Weights of a small mixture-of-experts language model, trained from scratch on English Wikipedia.
Size: 9 layers, width 192, vocabulary 32000, 50M parameters.
Experts: 32 experts in each of 9 layers, 1 pick a token, a softmax router, a shared expert of 320 neurons.
Training: a variant of Muon for the experts, 16602 steps.
Below are experts of layer 2 (counted from 0) of a mixture-of-experts language model. Rows are named router (the router's row for the expert), up (a neuron's input weights, with its number) and show model dimensions 64-127. Each number is 128 + 32 x the weight over its row's rms, rounded and kept within 0 to 255.
After each expert's rows: a language model's description of what the expert responds to. This comes from a sample of Wikipedia text that the model never trained on.

# expert 11
router [ 93 163  91  93 158 165 160 112  93  94 163 164 164 136 164 125  92 163  96 101 164  93 160 133 165 163 163  92  90 163 162 163 157  92  95 158 164  93 162 163 162  92 159  93  92 162 163 164  97 164 153  93 114 165 162 162 162 139  92 165 163 164  93 164]
up0 [133 102 139 115  97 144 155 143 155 155 146 131 121 104 126 133 163 125 184  87 111 165  69 165 131 150 157 127 170 103 189 100  77 165 105 136 133 162  75 118 158 131 170 124  75  96  90  88 177 134  69 121  83  71 143  94 138 116 187 141 140 125 179 126]
up1 [138 130  77 160 171 105 167 141 110  94 127 123 146  99 135 102  94  68 185 105 120  96 118 126 118 169 149  78 165 102 110 160  82 157 127 134 126 152 122 161 145 158 129 122 141 132  80  62 141 122 135 146  89 162 132 171  76  68 183 144 143 114 153 117]
up2 [144 108 204 119 134 118 139 112 149  88  97 140 125 119  92  92 122  97 123  99 116 185 112  96 100 147 129 104 113  98  88 156 131 123 133  53 110 118  92 129 143 198 128 131 136  93 152 115 128  26 141 169 107  88  85 130 115  80 155 122 114  73 120 138]
up3 [158  43 104 125 155  89 141 122 184 159 150 179 126 144  60 131 179  90 127 186  79 165 191 143 152 158  74 189 115 104 125 150  77 117 120 176 138 133  69 118 116 140 136 130 112  77  86  68  91  81 130 121  90 131  96 105  99 101 155 151 165  87 104 104]
up4 [207 157 146 178 143 105 131 118 159 146 156 131 100 129 138  89 139  90 123 120  81 131  90 102  92 180 164 101 126 134  79 145 111 185  72  94 130 127 118 123 105 134 124 141 143 110  95  89  88 127 101  70  95 187 109 148 118 131 171  99 139  71 164  68]
up5 [117 100 159 152 149 133 181 149 202 147 113 122 113 207 101  84 148 137 138 154 114  94 147  98  72  82 127 119 178  97 126 202 139 125 119 115  94 183  89  89 187 132 138 170 140  81  81 104 116 101 122 141 160 117 129  67  85  66 158 100 148 110 159 103]
up6 [134  84 190 162 104  90 124 122 196 102 137 116 159  81 103 145 158  87 105 149 156 190 143 113 137 143  61 113 164 143 105 100 129 121 105 104 130 195 121  91 137  90  70  98 173 104  86  85 144  73 138 133 131 129 151  81  15 137 124 105 128 129 151 127]
up7 [103 139 143  63 141 115 136 193 152 104  56 183  91 166  88 195 137  82 167 134 110 146  97 146 113 120 105 113 106 123 158 131  88 134 156 139 151 139 115 142 110  91  97 142 153  80 137  60 143 203 173  99 114 143  89 153 143 162 188 119 105  96 149 119]
up8 [134 101 190 118 141 116 150  77 139 133 113 130  85 138 136 140 131  53 181 116 113 150 147 119 127 101 123 118 112 136 149 124 151 125 126 124 128 134  97 100  94 155 129 137 175 144 122  92  91  98 178 119  67 138 170  97 126 149 173 106  61 116 163 122]
up9 [142 140  96 156 141 148 110 109 148 157  82  70  88  20 173 113 132  94 138 173 115 130 157 126 101  56 168 171 120 125  94  99 168 157 106  99 180 160  97 106 112 169 104 121  91 104  98 101 142 151 106 161 119  84  71  73 128 120 132  78  66 135 148 120]
up10 [ 97  59 129 173 122  87 106 144 118 137 117 132 120 142 114 113 158 135 182 133 138 170 126 119 105 130 107 110 119 144 106 106 135 195 167 160 145 168 141  86 108 189 192 179 113 104 137 146  96 132 143 134 183 141 108 178 126 121 148  90 134 112 120 123]
up11 [152  99 164 136 100  81 145 136 142 142 129 110 130 138 117  59 126 130 140  86  49 125 107 128 146 111  68 137 185 152 119 108 109 190 122 148 151 173  95 120 110 151  89 145 141 141 135 151 141 126 115 176 158 106  79 120 125 163 100 131 155 143 161 121]
up12 [153 148 128 182 137 102 131 188 101 165 134 107 113 130  91 158 138  86 138 163  99 160 197 130 123  53 105 134 135 107  93 176  82 173 129 162 106 156 110 130 129 137 101 146 128  91 102 119 177 107 187 163 114  80 125 139 123  81 138 140  57 124 170  64]
up13 [164 140 160 119  49  63 104 154 191 143 165  95  66 168  86 129 179  84 127 109 142 141 109 124 133 167 126 147 167 143 107 119 113 155 120 127 106 144 113 114  45  60 148 100 154 121  99  95  72  86 176  93 123 110 135  93  84 114 152 117 115 143 108 144]
up14 [136  84 105 199 128  92 140 121 143 133  62 176 125 122  90 180 177 139 126  91 115 124  80  83 127 122  93 178 144 121  98 101 142 141 119 141 100 164 109 108 136 163 107 133 135 114  62 104 109 109 118  90 173 166 110 132  92 117 121 142  70 135 168 162]
up15 [120  88 125  75 112 123 109 107 189 114 134 129 125  69 166  93 120 125 124 172 115 138 121 117  99 241 119 115 157 187 190 147 118 137 121 141  68 124  76 109 142 116 147 174 148 101 113 103 140 118 114 128 124 111 140  61 108 160 157  41  92 118 129  77]
up16 [142 194 160 143 109 138 149 153 164  46 160 109  85 137 144  76 163 126 123 130 110 132  45 131  83 123 150 167 180  72 173  61 105 144  94  97 131 119 151 110 154  98 200 109 170 117 127 121  94 144 126 165 135 144 124 124 108  98 196 116 102 142 144 116]
up17 [103  90 107  76 148  90 105 100 105 140 164 145  89 113 109 177 138  96 149 146 135 116  88 107  72 122 155 117 160  61 111 166 118 125 160 105 152 155 118  47 167 140 136 140 153  94  90 133 123 125 127 125 113  86 140  66 124 101 133  96 101 140 118  79]
up18 [152 166 153 172 164 110 104 161 174 132  91  92 111 134 114 166 173  93 121 122 141 172 159 126  99  95 130 199 164 118 107  50 150 148 154 126  59 143 127 139 165 197 158 155 182 145 110 131 104 129  99 124 140  97  94  51  71  99 109 107 112 107 155  74]
up19 [124 126 148 126 119 137 131  93 146 163  72 121  98 174 128 132 205 108 162  84 124 177 145  55 109  68  71 153 103 176 126 121 105 140 121  75 129 135 111 101  81  86 123 149 152 117  98 132 212  60 104  76 170  97 147 125  84 157 156  96 104  91 132 131]
It responds to: Mid-word pieces, table labels. Word-internal fragments and short function words, often in tables or list labels, such as See also, W/L, Name, Notes, club.

# expert 9
router [ 89 163  93  92 158 166 162 114  90  93 163 164 165 135 167 127  92 163  96 101 164  91 158 137 162 162 164  93  91 164 160 166 158  94  94 158 163  93 163 164 161  92 160  95  92 162 163 164  99 163 154  94 113 164 164 163 163 142  93 163 163 164  93 162]
up0 [132  80 129 141 118 162 169 122 154 111 115  68 107  73 124 130 155 116 109 123 144 193 110 127 112 113  95 158 120 133 109 135 134 111 123 117 123 155  93 108 122 150 126 165 169 106 109 118 102  96 112 163 211 122 120 154  76 160 158 140 113  71 193 156]
up1 [167  76 167 153 133  55 123 164 113 134 115 108  96 139  92  97 142  88 174 126 137 145 129 133 112 133 121 152 117 105 114 132 125  58 117 117 177 169 153 130 101 112 124 105 117 146  89 100 137 112  81 134 138 103 158 180  99 139 173  43 114  84 164 119]
up2 [120  74 155 152 107 147 154 142 188 150 129 151 114 126 142 122 175  96 131  98 139 191  80 180 145  81  92 157 173 101 105 197 167 146  76 149  93 140 116 131 128 180 109  92 129 116 104  72 133 112 117 185 159 104 103 137  74 180 122 107 122 154 133 137]
up3 [ 98 121 123 150 147 118 151  48 156 143  66 130 110 145 102 124 132 103 183 107 136 113 132 126  77 149  81 150 122 102 157  86 121 127 155 113 128 143  90  95 144 131 113 139 166 111  99 128 124 142  77 147 116  97 119 143  68  80 118 143 134 162 131 125]
up4 [126  74 145 118  56 136  85 205 156 121  93  86 107 177 124 127 149 128 134 135 104  92 124  59 147  30 101 142 135  89  97 170 143 165 163 155 129 147  74 124  92 112 124 165 172 156  53  49 133 129 134 217 141 119  63  52 127 124 144 136 133  86 176 159]
up5 [135 104 113 169 115 131 163  80 199 112 115 141 114 134  80  72 155 110  99 119 130 152  96 151 104 155 156 171 176 166 174 127 160  93 117 103 138 182 106  68 189 131 150 115 151  90 132 159 112  54 121 153  95  59 134  95 156 141 164 100 127  68 167 128]
up6 [114 124 164 132  64 134 102 120 147 160 123 143 148 117 103 136 123  85 182 177 219 105 173 183  85  88  90 155 156  64 154 112  53 137 156 109 152 167 121 111 164 153 150 135 158 111 142 111 190 130 139 200 141 110 112 103 126 209 122 135  98 139 142 115]
up7 [157 127 173 141 146 138 136 136 104 113 127 114 157  83 126 142 167 120 128 176 110 124 112 136 157  97 113 170 108  61 138 106 150 131 147 107 113 200 106 121 169 134 112 105 162 104 155 116 151  54 160 135 110 112 139 104  75 119 109  73 124 106 171 128]
up8 [ 99  67  84 132 105  91 137  74 175 125 152 126 124 126  77 111 164 150 194  89  46 165 121 157 153 119  88  98 114 103 103  71 165 136 109 114 143 143 129 124  96 121 141 108 149 171  98  81  98  78  84  25 108 111 152 153 120 112 179 118 116 143 165 146]
up9 [160  90 123 125  71  85 149 101 145 196 122 130  87  92  78  99 149 126 142 147 119 160 161 151 130 157 102 171 151 112 147  79  97 160 181 166 137 170 140 134 138  64 156 140 190 100  98 137 171  97  39  87 128 149 153 157  87 135 122 116 107 120 157 122]
up10 [169 146 153 158 182 104 105 182 158 100 141 126  91 135 117 106 146 181  96 156  99 124  98 182 142 112 112 149 159 170  80 142 172 110 127 131 134 142  83 139  88 190 149 104 146  95 131 111 154 113 132 110 102 144 151 131 102 111 137 135 123  77 158 159]
up11 [118 133 166 140 127  61 141 105 157 121 144 137  88 140  97 107 144 100 116 105 108 151  76 115 118  95  79 141 151 131  75 125 159 124 124 140  72 133 144  98  98 128 120 114 146  92 128 149 147  98  76  88 132 110  71 123 143  50 109 106 114 108 178 190]
up12 [176  95 121 162 145 121 163 146 112 171 101 131 101 112 101 129 130 169 241 146  56 121  81 147 127 109 121 144 126  97 107 106 111 173  49 147 106 116  98 131 131 184 137 113 154 118 128 146 104  95  81 124 102 161 183 121 110 186 151 106  63  98 120  80]
up13 [123 138 145 163  99 159 126  98 171 177  57  89 148  83  83 151 107 140  66  81 140 171 125  69  94  68 147 146 179 102 138 114  99 103 122 191 142 135 111 117 108 141 160 108 149  82 107  88 139 117  98 135 129  98 105 142 135 103 108 106  87  85 160 163]
up14 [124  97 157 160 163 116 135 143 166 156 151  96  99  98 163 110 141 113 154 182 155 118 142 133 134 148 100 102 139  76 150 120 121 120 143 146 132 108 108 121  73  97 169 105 115 145  79  58  85 150  71 182 100  80  78 121 120 188 174 158  72 144 117  90]
up15 [109  86 140 154 136 136  83  80 150 145  90 135  73 132  98 166 183 118 142 114 116 106 105 128 129 177 125 131 101  96 203  78 119 121 185 144 124 137 123  96 162 115 136 121 102 107  61  87  84  93 137 185 121 118  63 116 128  68 145 115  87 119 169  91]
up16 [ 72  99 163 185 105  63 148 139 145  90 122 118  93 109 163  93 126  67  96 110 101 187 146 117 138 129 155 152 122 132 167 133 161 154 158  80  95 174 142 148 154 137 110 155 118 133  83 124 185 180 114  76 150  61  87 210 129  84 134 162  94 154  99 149]
up17 [141 109 158 137 142 128 142 163 142 112 103  96 153  67  77 120 180 126 168 157 120 115 105 131 179 110 114 129 125 112 142  53 176 147 131 114  41 182 121  89 118 136 107  95 184  93  63  72 157  89 103 109 119 148  80  81 126 165 170 158 101  92 123 140]
up18 [125 139  78 135 112 135 102 121 152 175  85 102 111 156 111 156 142 123 158  73  99 188  84 142 149  51 125 172 151 153 154 110 103 180 146 107  95 114  61  70  90 126 105 172 140 113  63  99  96 100 132 152 135  62 115  73  94 147 116 145 118 111 153 159]
up19 [ 75 124 196 112 142 136 178 146 150 125 126 109 145 161 114 170 110  93 176 182  75 105 116 121 117 137 113 139 165 138  81 115 138 142 188  90 144 150 126 113 155 150 126 124 114 121 118 139 179 112 181 133 120 158 122 133 105 153 124  95 131 127 168  46]
It responds to: Proper name pieces. Starts and pieces of proper names and foreign words, such as De, Van, La, sur in Neuilly-sur-Seine, Odin, Teton.

# expert 30
router [ 92 163  94  93 158 165 163 113  92  94 165 164 164 135 164 126  92 163  96 101 164  92 159 135 164 162 163  92  92 163 163 163 158  93  95 159 164  93 162 164 162  92 159  95  92 164 161 163  98 164 151  95 114 164 163 163 161 141  92 163 164 165  92 165]
up0 [103 100 158 123 206 106 127 169 173 172  92  95 103 137 106 169 160 108 150  74 133 155 138 184  83 120 143 149 175 144  71 133  97 140  84  93 130 127  60 105 123 197 151 131 163 113 132 142 112  65 138 178 129 121  87  91 172  42 163  79  76 133 122 137]
up1 [163 115  94 155 106  89 129 115 153 174 180 109  99  72 144 107 153  92 183 134 111 176 153 122  78  93 166 156 162 119 115 145  87 147 160 107  99 164 110 145 128 173 134 137 110  63  78 150 177 138 108 183  98 130  71  29 113 113 139 126 136 106 128  99]
up2 [125 101 117 138  86 177 119 116  79 153  84 106 130  77  65 121 185  89 155 114 105  92 125 135  84 110 131 166 144 109  94  98  91 124 104 151 144 169 121 133 153 120 168 140 130 133 167 129 110  85 101 174 140  96 123  67  73  85 121 185  87  37 143  98]
up3 [170 113 171 164 109  86  63 129  96 149  90 145  97 134 110 110 128 176 128 135 132 145 118 104  86  98 147 171  82  75  93 116 125 109 159 141 131 178  95  99  67 190 102 150 150 143 151 110  94 165  82 130 117  87  90 119 106 121 175  95 106  91 156 130]
up4 [148 127 124 141 103 148 157 125  81  75 174  99  83  90 110 129  96  78 105  97 120 132 120 179  94  97 134 123 152 145 106 130  87 102 177  93 106 114  68 179 128 149 145 135 140  99  89 103 177  76 160 174 102 125  53  95 135 147 135 150 100 154 151  97]
up5 [152 121 198 109  79 121  97 152 105 127 119 156 146 128  99  74 149 136 188 131 137 128 143 125 126 118 139 111  97  93 105 178 140 127 126 172 127 195 134 164 119 167 183  73 116  85 120 119 148 132 163 154 138 121 130 162 153 138 139  92 108  80 163 100]
up6 [128 147 137 127 133 136 172 100 122 131 135 124 116 180 155 147 140  85 150 106  81 165  91 156 182 172 119 176 147 114 105  67 115 155 162  93 150 130 115 157 113 174 179 170 112 103  97 117 184  86 142 146 173 133 143 126 179 179 156  85 105  55 169 145]
up7 [140  80 112 108 111 168  90 134 191 204  90 151 111 150 137 112 160  73 160 115  78 164 158 148 129 104 131 148 102 109  81 123 135  91  93 121 102 215  90 120 172 103 134 149 185 117  87 114 106 118 120 107  54 163  89  99 142 159 124 117 115 113 193 164]
up8 [179  94 146 174 174  97 150 122 202  80 122 167  73 128 158 120 138 110 153 157  91 187 140 126  98 104  73 137 124 150 156 165 176  93  99 146  79 164 112  70 137 125  67  90 113  92 170 151 146  74  86 166 134  81  94 130 124 131 186  97 124 100 178 185]
up9 [152  80 115 145 113 108 122 111 119 158  97 155  72 138 126 180 145 168  80 111 162 199 131  75 135 112  77 127 160 155 120 106 133 149  97  41 144 102  75 108 141 182 148 140 153 115 175 119 107  88  55  89 143 121 140 154 143  74 159 100  90  88 136 118]
up10 [168  84 160 119  18 107 125 121 122 155 119 119 114 180 115 164 160 133 136 110  96  98 103 107  88  68 140 102 154 195 140  82 131 127 189 153 148 156  98 147 126 130 163 162 138 129  63 104 133 126 170  92 145 114  63 105 117 174 161 130 120 102 174  87]
up11 [117  96 154 140 165 120 111 129 165 123 162 140  78 119  55 160 143  76 139 130 123 122 134 105 142 108  65 113 140 125 157 134 128 206 138 158  98 126 139  91 168 151 125 111 172 120 146 119  81 128 137 152 144  82 108  76 117 176 178 147  60 158 164 147]
up12 [140 111 133 166 139  68  88 133 169 119 112 121 138  85 113 150 168  92 152 166 116 218 109 140 163  91 126 155 141 122 160 116 131 183 176  90  78 181  66 120 130 185 136 146 119  83 104  82 173 150  72 117 165 148 140 126  73 107 149  96 111  74 134  90]
up13 [126 104 161 176  53  84  60 122 192  96 149  67  94 109 122 180 124 120 161  81 170 140 116 159 113 109 166 155 135 136  82 131 117 125  60 157 159 153 150 102 139 144 189 111 146  75 118  54 147 129 167 155 116 130 105 125 132 131 143 158 136  51 177 135]
up14 [ 88 103 131 173 111  83 127  63 173 183 114 111 134 184 162 126 170 142  94 119 128 162 150 122 131 109 139 152 155  88  57  97 181 117 106  91 152 170 125 121 115 127 137 112 159  84 157 124 186 128 114 194 152  85 118 120  71 149 129 155  77  65 174 162]
up15 [194  91 135 164 112 118 132 118 119  84 146 101 184 118 142 152 195 109 145 107 123 146 202  65  79 103 108 147 199  99 115 145 159 157 139 125 119 160 128  89 101 148 147 149 133 115 117 111 117 142 128 154 139  95 135 111 168 177 139 108  89 158 143  95]
up16 [132 115 128 183 180  93  88 124 101 127  84 203 139 106 130 125 125 133 119 162 144 152  80 101 128 141 135 152 170 115  91  67 182 107 120 162  86 120 125 110  91 219 101  83 154 108  82 155 170  84 121 144 148 111  99  81  97 127 138 162  93 144 128 112]
up17 [ 94  63 112 143 197 136  76 129  92 150 139 133  81 139 104 115 135  95 123 120 125 111 185 129 139  68 122 215 139  58 145  95  96 142 137  94 118 167 114 105 140 173 153 129 136  48  99  82 107 131  80 154 134 166  81  91 115 110 176 144 134 142 142 131]
up18 [178 143 108 165 122 154  85 117 124  83 127 126 116 140  55 182 101 110 133 136 154  91 132  81  73 111 162 131 128 147 135  92  84 167 173 168 127 130  94 112 129 146 145 131 136  99  95 125 122 146 136 131  97  94 127 102  66  96  90  95 148 133 140 122]
up19 [166  56 143 177  75 137 173  95 201 130 104 123 126 155  98 126 135 131 134 131  76 144 156 154  73 106  74 107 129 161 118 142 155 135 205 163 138 165 107  96 110 119 106 116 113 112  63 132 167  79 115 144 133 159  77 121 103 206 135 112 140  81 131  95]
It responds to: Personal names and titles. Given names and name parts in rosters, credits and tables, such as David, John, Sir, Weiss, Hansson, plus MPC.

# expert 31
router [ 92 164  93  92 158 165 161 114  92  92 165 162 164 135 162 124  92 164  98 100 163  92 161 137 163 161 163  92  92 162 162 165 156  93  96 160 165  94 161 165 161  93 158  93  93 162 164 165  97 164 151  92 115 163 164 164 162 142  92 164 163 163  92 164]
up0 [100  75 130 134 135  96  84 126 158 108 114 132 164 158 144 101 150  97 148 119  98  76 131 173 181 121 145 125 171  81  86  88 135 144 150  80  93 151 136  74 140 147 106 172 152 142  88 120 119 147  78  73 165 109  66 115 144  88 115 131 120  80 103 130]
up1 [172 135 142 154  94 117 134 160 113 198  75  86 126  90 108  87 165 101 105 152  54 132  83 157 135 141 125 153  98 135 123 102 157 170 156 185  99 137 124 113 108 165  99 131 164 139 132  90 146 154  87 138 122 124 113  67  92 146 159 115  95 129 158 124]
up2 [119  79 174 135 159 155 119 122 152 143  46 110 103 171 129 125 106  70 136 112 130  88  87 146 107 151  99 140 168 117 112 113  74 187  77  76 115 146 113 112 120 148  97 172 161  96 115 124 121  70 204 104 135 157  82 126  80 109 231 109  77  88 140 106]
up3 [140  81 120 181  99 123 169  59 123 173 108 130 131 151  52  72 168 106  55  76 128 111 118 122 120 201 112 123  85 117 146 137 162 122 171  97 161 139 103 112 155 172 113 181 170  86 146 112 121 105 113 137 100 136 169 127 145  96 125 118  75 134 171 125]
up4 [129  76 131  50 153  75 161 118 173 110 117 120 130 109  98 106 148  85 115  73 133 152  85 167 125 146  89 163 123  71 147  97 161 173 147 140 150 126 126  58 143 101  88 127 157 111 138  85 134 154 146 157 150 158 116 130 110 115 150 113 154 112 138  79]
up5 [128 112 150 156 151 128 138 199 102 175  57 143 120 135 181 149 154  97 153 162 147 146 185 161  59 109 100 153 128 147  57  83 152 107  82  49  28  87 130 145 183 144 159 124 113 137  97 134  97  88 123 138 132 126  99 141 130  82 150 123 101 137 161 131]
up6 [115 137 102 153 138 114 139 132 141 128 111 121  82 152 123 170 124  93 155 115 117 141 141 174  90 133  91 145 101  73  97  84 156 162 161 100  73 154  96 112 175 122  99 186 126  95 108 112 230  97  78  96 121  83 122  62 123 137 146 105 111 125 140  87]
up7 [ 57 103 106 158  73  79 194 139 105 130  86 138 105 107 100 162 125 144 131 102 124 104 164  69 109 103  93 129 178  74 106  71 203 137 120 183 123  84  97 123 144 144  74 143 149 139 109 110 110  99  61 142 102  72 125 145 125 135 176  98 124 125 141 186]
up8 [118 105 184 111 157 130 104 121 129 106 141 155 173 215 101 120 156  50 169 190 105 155 166 153 100 142 105 179 119 192 139  97  67 126 107 107  94 135 135 141 134 183 155 123 149 104  32 112  72  61  92  89 174 116 104 123 148 146 171 148 139 136 129 196]
up9 [189 109 154 161 106 143 151  99 117 128 103 118 127 167 106 138 184  83 121 154 118 164 131 154 107 143  96 169 116  79 113 116 145 160 114 172 107 166  70  96 122 132 133 108 144  95 145 132 155 195 166 122  77 116 108 156 102 188 152  77 150 138 172  21]
up10 [147 124 113 136 140  82  99 146 140 106 120 128  84 111  64 105 132  93  92 131 149 127 127 168  57 123 136 169 130  96  88 135 109 135 144 120 113 100 109 136 126 153  80 165 138 135 154 120 176  69 153 128  90 128 167 145 110 116 173  41  96 110 121 102]
up11 [174 108 112 194 174 111  82  58 122  96 103 151 114 123  98 137  92 130 129 169 122 132 101 102 139 164  76 181 134 144 125  55 142 131 194 149  92 128  97  85 184 200 151 143 144 125  83  71 109 117 130 158  80 142 153 127 126 150 115 144  96  75 148  89]
up12 [122  86 156 183  82 118 145  97 191 120 132 113 120 154 147 118 155 127 116 147 136 117 131 116  79 101  82 166 135  98 113 101 107 168 180 125 123 161 118  94  83 193  99 190 139  84 111 117 119 133 131 139 114  92 107 141 115 146 119  66 146  85 178 134]
up13 [122 103 163 171 137 113  84 156 132 166  77 173  97 169  86 128 171 119 166 151 152 115 181 107 109 125 107 165 117  81  95 104  59 165 157 125 167 191 124  94  68 140  45 189 184 126 150  75 111 144 157 133 104  69 136 118 115 131 149 115 102  56 168 111]
up14 [164 134 173 130 135  70 134  67 176 112 180  96  93  98  99 116 142  98 123  46 106 142 149 106 103 171 146 106 113  96 103 135 111 173 152 150  94 131 119  69 110 140  61 138 143 111 135 122 175  79 102 134 118  79  88 150 126 166 135 139  75  91 138  54]
up15 [143 166 125 135 148 138 123  96 139 132 101 129  84 149 117 162 157 138 168 111 127 127 145 116 155 117 131 169 133 136 108 131  67 129 102 162   0 119 105 127 150 175  99  87 185 134 166 111 120 119 104 168  93 140 133  70 105 168 124 143 111  53 150  82]
up16 [165  99 149 176  54 100  54 125 152 109 130 103 103 127 118 118 113 122 110 114 119 106 115  93  64 207 145  95 161 128 108 108 165 150 164 114 158 133 107  92 141 199 117 170 210 133 148 115 138 141  61 127 111 142 186 115 156  86 162 126 103 112  84  90]
up17 [136 122 131 172 135 130 112  67 212 129 136 179  61 154 110 181 142  78 117  97 117 147 118 132 167 133 138 147 155 182 115 144 156 108 127 152  87 174 112 110  41 110 150 128 171 104 111 130 192 120  27 158 165 162 164 141 104 174 141 108 117 137 113 121]
up18 [120  74 166 107  97 175 150 140 130 122 160 160 116 122 134 114 126 141 136 125 118 167  85  72 125  66  76 114 174 140 137  81 126 201 138 162  58 111 107 116 102 120 112 178 183 132  45  94  82 119  93 169  91 138  90  91 127  89 148 130 145 169 187 109]
up19 [118 129 166 174 113 131  82 158 168 138 109  39 122 116  96 129 126 105 112  62 130  83 190 136  65 120  96  97 147 103 100 128  76 180 198  94 136 159 112 126 130 143 123 119 180 156 119 124 109 115 128 160  82 153  79  71 122 159 172 132  87  88 140  71]
It responds to: Words after determiners. Word pieces and adjectives or nouns after the, a, his, such as wide, violent, mother, don-key, plus On, along, among.

# expert 21
router [ 93 163  95  92 159 165 163 114  91  94 164 164 164 138 165 127  92 163  98 102 163  92 158 136 163 162 162  93  92 162 160 164 158  94  97 161 164  93 163 162 163  93 160  94  92 163 160 165  96 163 155  93 115 164 163 163 162 140  93 163 163 163  91 162]
up0 [123  93 184 137 130 112 111  89 177 126 109 123 124 148 105 138 132 120 123 160 104 106 146 188 113  97  62 112 174 151 112  64 128 129 139 153 133 164  73 102 132 173  97 167 131  93  52 162 153  81 121 160  99 114 108  87 130  72 137 141 112 121 126 134]
up1 [125  88 150  92 167 163 181  99 194 141  65 198 133 118 115 118 102 148 169 171 171 165 111 135 159 121 117 119  98 104 108  86 160 117 151  83  87 135  95  88 126  82 151 157 175 158 137 113  81 109 133  83  99 138 131 138  58 124 122  99 133 113 159 131]
up2 [135  75  98 152 153 123  83  53 149  99 114  66  74 138 114 113 171  88 112 155 135 129 116 105 175 136 161 161 157 113 113  69 210  96 138 113  98 142  71 176 141 153  66 159 158 118 112 135 157 103 113 129 157 123 131 160 136 142 123 131  60 103 129 127]
up3 [107  99 120 143 159  92 148 126 124 167  95 164 139 111  52 119 165  93  78  84 104 194 126 149  72 163 111 171 103  84 145  73 140 155 148 120 126 161 121  66  68  88 132 120 121 118  89  82 157 107 136 127 155 136 180 113 140 185 133 142 134 129 147 125]
up4 [115 110 139 174 147  93 140 113 125 164 136 178 101 100 133  89 179  84 101 135 147 136  99 101 123 103 130 164 168 109 135 120  97 170 162 174 109 146 123  75 144 118 118 154 127  94  80 104 130 146  87 204 145 152 108  99 161 149 154 185 118 124 164 153]
up5 [117 118 140 148 144  91 135 206 142 104 110 101 105 102 121 127 138  85  92 134 135 144 170  86 157  94 153 138  90 123  96  56 105 171  95 123  99 152  87 120 123 156 117 205 109 130 121 108  98 138 124 174 138  93 127 123  77  74 133 124 133 141 175 124]
up6 [154  62 168 106 150  61  91 125 115 106  99 148 111 173  95 124 157 124 138 149 126 152 158 127 175 116 125 132 159 116 185  80  45 195 137 104 125 115 155 102 120 176 126 111 135  88 191 125 177 136 142 144 170 174 119  91 168 211  80 186 131 118 175 123]
up7 [130 117 137 157 145 123  89 125 125 141 162 165 191 172 135 166 179  83 136  96 118 152 162 154  58 148 129 103  83 153 116 105 129 185  94 173  54 147 107 100 116 131 124 127 180 100 111 125 159  82 134 100 144 119  99 111 154 187 108 134 105 118 164  95]
up8 [147 126 186 120 143 178 139 132 144 128  92 110  95 185  94 166 130 126 154 117 117 124 137 202  72  81 158 114 143 108  89  92 156 127 151 137  82 172  85  73 101 129 159 119 156  89 115 121 109  95  47 161 101 110 122 151 151 124 142 161 127  90 171 105]
up9 [ 90  72  88 172 110 184 139 114 106 117 125 152 137 129 101 174 144 100 138 133 144 125 132 126 164  81 129 104 145  96  85  96 132 160 131  95 103 106 136 100  96 134  95 153 131 110  76 120 167 124 134 165  78 140 121 127 100 123 145 115 104 138 157 119]
up10 [130  90 132 158 155 147 112  73 110  67  72 111 151 108 111  73 144  99 113 156  85 147 186 146 160 108 104 144 136 220 102  82 137 137  81 154 137 108 121 131 148 123 118 117 162 120 102  53 114 102  95 143 149 129 132  94 148 155 111 119  73 100 180  57]
up11 [107 135 118 146 155 113 138 156  93 194  84  92 100 149 109  52 124 119 151 133 107 156 147  97  68 118 126 208 129 116 121 138 123 133 146 159 117 145 125 141 148  83  98 186 148 141 118  82 122 160 105 107 136 140 125  34 121 139 191 138 115 135 152  90]
up12 [140  81 142 128 100 132  92 133 108 121 111 133 123 135 109 113 165  95  80 161  68 108 159 125 157  95  93 120 104 109  68  64 113 186 173 144  84 113  60 123  97 144 152 126 177 133 185 103 156 130  66 133 159 119 137 133 124  92 165 145 125 108 208 103]
up13 [124 132 170 135 179  81 121 132 145 127 101 115 127 147 142  66 127 115 136 108  96 138 138 187 101 112 106 132 168 157 139  92 166 128 129  45 129 174 123 107 115 164 155 127 172 135 166 108 103  70 108 154 144 139  96 149 181 111  98 163 121 156 220 103]
up14 [110 118 124  94 145 143  98 158 108 154 125 174 139 129 159 148 184 128  89  97 122 169 128 110  88 121 141 124 155  81  77 130 177 160 148  99 120 106 101 144 162 125 122 139 142 132  42  74 137 111 106 115 114 120 105  85 113 144 123 131 128 134 127 146]
up15 [149  91 151 140 181  80 148 139 141  69 133 134 120 148 133 126 134 106 144 106  81 107 127  76 155 117 163 114 205 106  95 121 129 105 117 119 103 142 108 134 127 142 131 177 133  67 136 125 206  86  90 130  78 119 180  67  59  99 191 166  81 100 146 111]
up16 [175 101  79 167  78 130  78 143 163  95 122  59 155 177 116  84 172 102 130 155 101 148 161 143 180 114 104 133  77  67 108 101 120 129 111 147 122 147 115  60 124 136 121 107 127  97 124 109 130 112  85 163 198 120 157 129  84 138 161  88 116 119 179 130]
up17 [115  78 166 145 199 165  82 124 187 151 106 123  92  85 124 134 166  72  71 150 120 188 184 162 172  92 106  95 155 128 146 132 145 161 136 158 114 169 113 130 150 151 147  46 125 105 121 105 118  92 156 107 103 133 111  74 126 171 150 163 114  65 148 101]
up18 [139 127 104 168 122 128 155  96 143  94  74 192 140 119  83  76 155  97  65 182 112 111  56 131  85 133 111 125 167 138 140 105 107 178 142 121  91 120  98  79 116 175  73 130 115  73 105 107  96 136 113  77  90 114  65  95 184 166 171  84  90 157 117 154]
up19 [108 154 181 141 131 110 132 129 128 148 120 160 147 140  77 215 146  87 140 132 138 129  85 120 136 138  89 161 165  84 106  34 140  92 142 163 102  92 101  66 106 123  94 121 168 106  91 162 162 100  67 148 170 141 107 110 127 144 151  15 132 106 143 152]
It responds to: Word suffixes, heading words. Suffixes like -s, -ly, -ing, -ment, heading words after == such as See, Economic, and byte pieces of Thai script.